Experts of a small language model.
Experts: 1 pick a token, a softmax router.
Training: a variant of SOAP for the experts, 241M tokens, 7987 steps.
Below are experts of layer 3 (counted from 0) of a mixture-of-experts language model. Rows are named router (the router's row for the expert), gate (a neuron's input weights, with its number), up (a neuron's input weights, with its number) and show model dimensions 64-127. Each number is 128 + 32 x the weight over its row's rms, rounded and kept within 0 to 255.
After each expert's rows: "mostly gets" lists some tokens that are sent to it at least half of the time. This comes from a sample of Wikipedia text that the model never trained on.

# expert 3
router [143 194 163 140 170 156 176 180 167 123 114 132 117 102  98  96 132 144 120 141 143 108 176 173  98 116 103  66 153 149 128 121 132 142 147 104 192 157 144 125  98 122 110 106 128 137  89  60 119 113 104 123 175 112 109 145 118 142 135  77 131 125 168 136]
gate0 [101 130  99 149 124  74 155 198 162 126 152 101 166  87 164  78 160 129 166 127 111 124 145 189 112  88 134 152 159  76 150 176 179 104 113  86 156 136 146 119 180  61 127 115 146 102 143  81 113 151 133 142  86 149  99 140 124 135 174 138  63 121 153 198]
up0 [105 147 123 145 157 138 139 126  99 128 122  86 146  81 150 137 157 147 104 112 171 172 115 149 163 134 117  66 187 188 131  69 156 113 143 153 116 130 156 130 138  97 152 116 114 112 147 153 141 156 167 155  86 153 115 114  81 102 153 164 140 187 141 160]
mostly gets: " first", "th", " 5th", " 20th", " 4th", " 19th"

# expert 13
router [109 160  59 103 159 134 131 158 103 161 121  93 143 101  99 138 125 163 173 161 152  45 177  99 130 187 135 146  81 158 118 132  96 138 118  61 139 117 120 128  85  94 195 142 119  96 100 117 103 158 189 209 111 141  98 136 128 109 105 117 163 133 126 156]
gate0 [110 107 107 127 171  96 162 105 134 100 141 112 133 101 132  87  53 141  98 167 118 125 169  65 106 100 129 123 105 161 127 100 142 153 105 134 155 137 151 141  97  50 163 142  98 150 150  67 100 127 176 164 128 100 110 151 155 130 113 126  45 132 111 179]
up0 [170 133 144 145 135 101 134 201 150 123 153 136 135  94 105  90 105  81  93 159 130 152 133 137  63 101 150 167  50 171 127 102 113 140 122 142 140 150 143 119 177 108 140 180 152 122 119 109 162  83 163 168 156 138  90 151 132 164  91 119  52  67 144 181]
mostly gets: "ə", "ensis", "chan", "rob", "top", " sometimes"

# expert 19
router [156  71 169 151 120 142 148 115 173 128 105 129 134 102  83 148  61 118 122  84  99 192  63 134 133 147 115  82 148 125 136  96 214 138 149 147 124 136 110 147 176 160 100  86 135  92 145  63 114 144 122 116 148 147  91 157 115 124 132 101 150 117 143 162]
gate0 [115 142 119 170  99 117 134 116 197 187 100 102 108 123  84 132 126 137  63 129  73  97 109 179  90 136 176 143 113 118  93 149 175 150 163 148  98 160 131 108 149 144 149 182  46 141 139 148 131  97 100 118 120 159 102 166  89 151 120 112  43 157 127 149]
up0 [126 119 168 118 176 140  99 145  71  63 134 132 144 119 154 122 168 115 199  98 167 167 147  78 146 153  92 116 128 143 153 119  93 125 136 111 162 150 110 156 111 130 122 118 213 139 148  88 118 141 157 136 128  91 172  97 158 102 113 149 198 108 107  99]
mostly gets: " football", " league", " Football", " Republican", " York", " basketball"

# expert 15
router [111  61 121 112 116 136 181 126 108 116 126 116  98 165 162  70 163 114 142 151 133 155 110 126 115 161 125 117 192 134 122 133 144 127 102 144 185 144 160 106 112 138 173 141 152 144 171 129  80 126 108 188 168 104 132 101 142 123 165  91 115 142  97 139]
gate0 [120 138 120 108 134 135 177 136 118  99 129 116 146 177 107 114 135  71 209 105 187 154  69  74 178 143 123 127 189 206  73 145 145 196 132  85 104 150 160 188 123 136  74 165 123  99 155 125 134 116 115 147 158 118 176  90 118 160 135 150 114 150  77 104]
up0 [144 151 166  98 143 148 205  71  60 112 130 111 152 132 116 101 123  79 171  88 143 142  67 101 144 110 121 109 136 143  91 131 124 159 126  81  98 101 146 100 118 108  94 145 126  79 110 133 124 143  97 115 185 101 126  89 111 211 192 184 129  95 104 124]
mostly gets: "idd", "riet", "ard", " Beck", "ett", " Lloyd"

# expert 2
router [129 112 176 140 168 121 155 102 176 114 137 120 124  94 127  69  88  84 129 155 159 116  98  94 131 166 136 178 151 164  92 150 115 164 183 135 155  86  78 165 136 143  71 156 131 104  94 143 119 140  93 143 118  93 114 190 107 102 139 120 114 125 137  75]
gate0 [172 106 113 140 154 133 120 102  89 151 129 157 131 114  91 143 152 129  96 135 157 137 138 134 142 104 112 121 130 176 152  85 166 165 100 148  91 116 125 179 170 132 119 109 157 128 221 158 137 106 105 117 137  86 134 134 147 127 145 150 132 153 106 124]
up0 [ 88 120 126  96 118 162 133 112 167 145 103 114 107 141 223 162 131 135 133 122  73 141 145 126 177 131 136 131  73  91 104 167  74  91 108 133 165 110 148  64 109  98 134 120 168 131 115 141 113 196 163  98 167 107 135 121 120 159 154  67 158  73 111 115]
mostly gets: "per", "ón", " Bronze", "rat", "ad", " Bad"

# expert 4
router [ 85 177 138 159 208 122 160  89  75 129 110 167 117 116 124 163  74 139 163 213 140 112 192 120 110 103 129 126  56 127 104 134 107 113 135  57 128 110 119 133 157 124  75 115 121 172 121 127 120 198 148  98 141 187 136 113 145  94 150 123 166 130 108 162]
gate0 [103 138  62 143 196  99 161 100 182  67 183 138 157  93 114  81 128 136 225 128 103  82 125 119 167  78 122  77 130 116 150  85  98  74 101 121  94 116  99  99 133 162  80 135 139 104  88 120  86  99 138 194 152 110 186  99 128 147  82 110 129 118 137 144]
up0 [156  58  57 109 124 136 132 158 114 101 118 121  93  86  96 167 148  75  90 218 185 105 186 136 127 132 118 108 157  93 102  85 114 150 103 104 143 121 124 173 110 117 117 127 124 124 100 168 149 139 121 105 133  96 195 142 156 125 132 109  79 138 153 157]
mostly gets: " att", " dat", " repl", "°E", " inst", " dram"

# expert 25
router [ 93 161  61 103 111 177  98 162  95  98 159 100 155 177 156 124 133 150 100 126 101 136 182 142 137 101  85 158 111  69 122 146 103  88  94 131 173 177 107 131 108 177 125 169  94 159  95 136 145  98 123 125 117 155 167 130 155 174 141 181 109  59 133 151]
gate0 [144 127 112 133  98 144 159 156 150 106 105 158  96 128 176 103  87 116 138  65 158 157 155 217  96 106 118  75 179 194  74 138  85 151 139 161 133 110 168 153 162 134 116 163 130 164 187  80 152 131 163 168  97 110 107 145 143 134 155 133  92 131 113 176]
up0 [148 154 142 133  56 109 120 194  96 122  78 141  98 132 164 158  83 104 160  76 112 156 165 167  90 120  76  86 143 197  55 130 101 116  96 166  91 164 168  98 160 119 149 158 149 141 120 151 115  91 158 167 101 151 145 187  81 116 130 118 116 143  98 126]
mostly gets: " a", " A", " an", " An", " \"a", " another"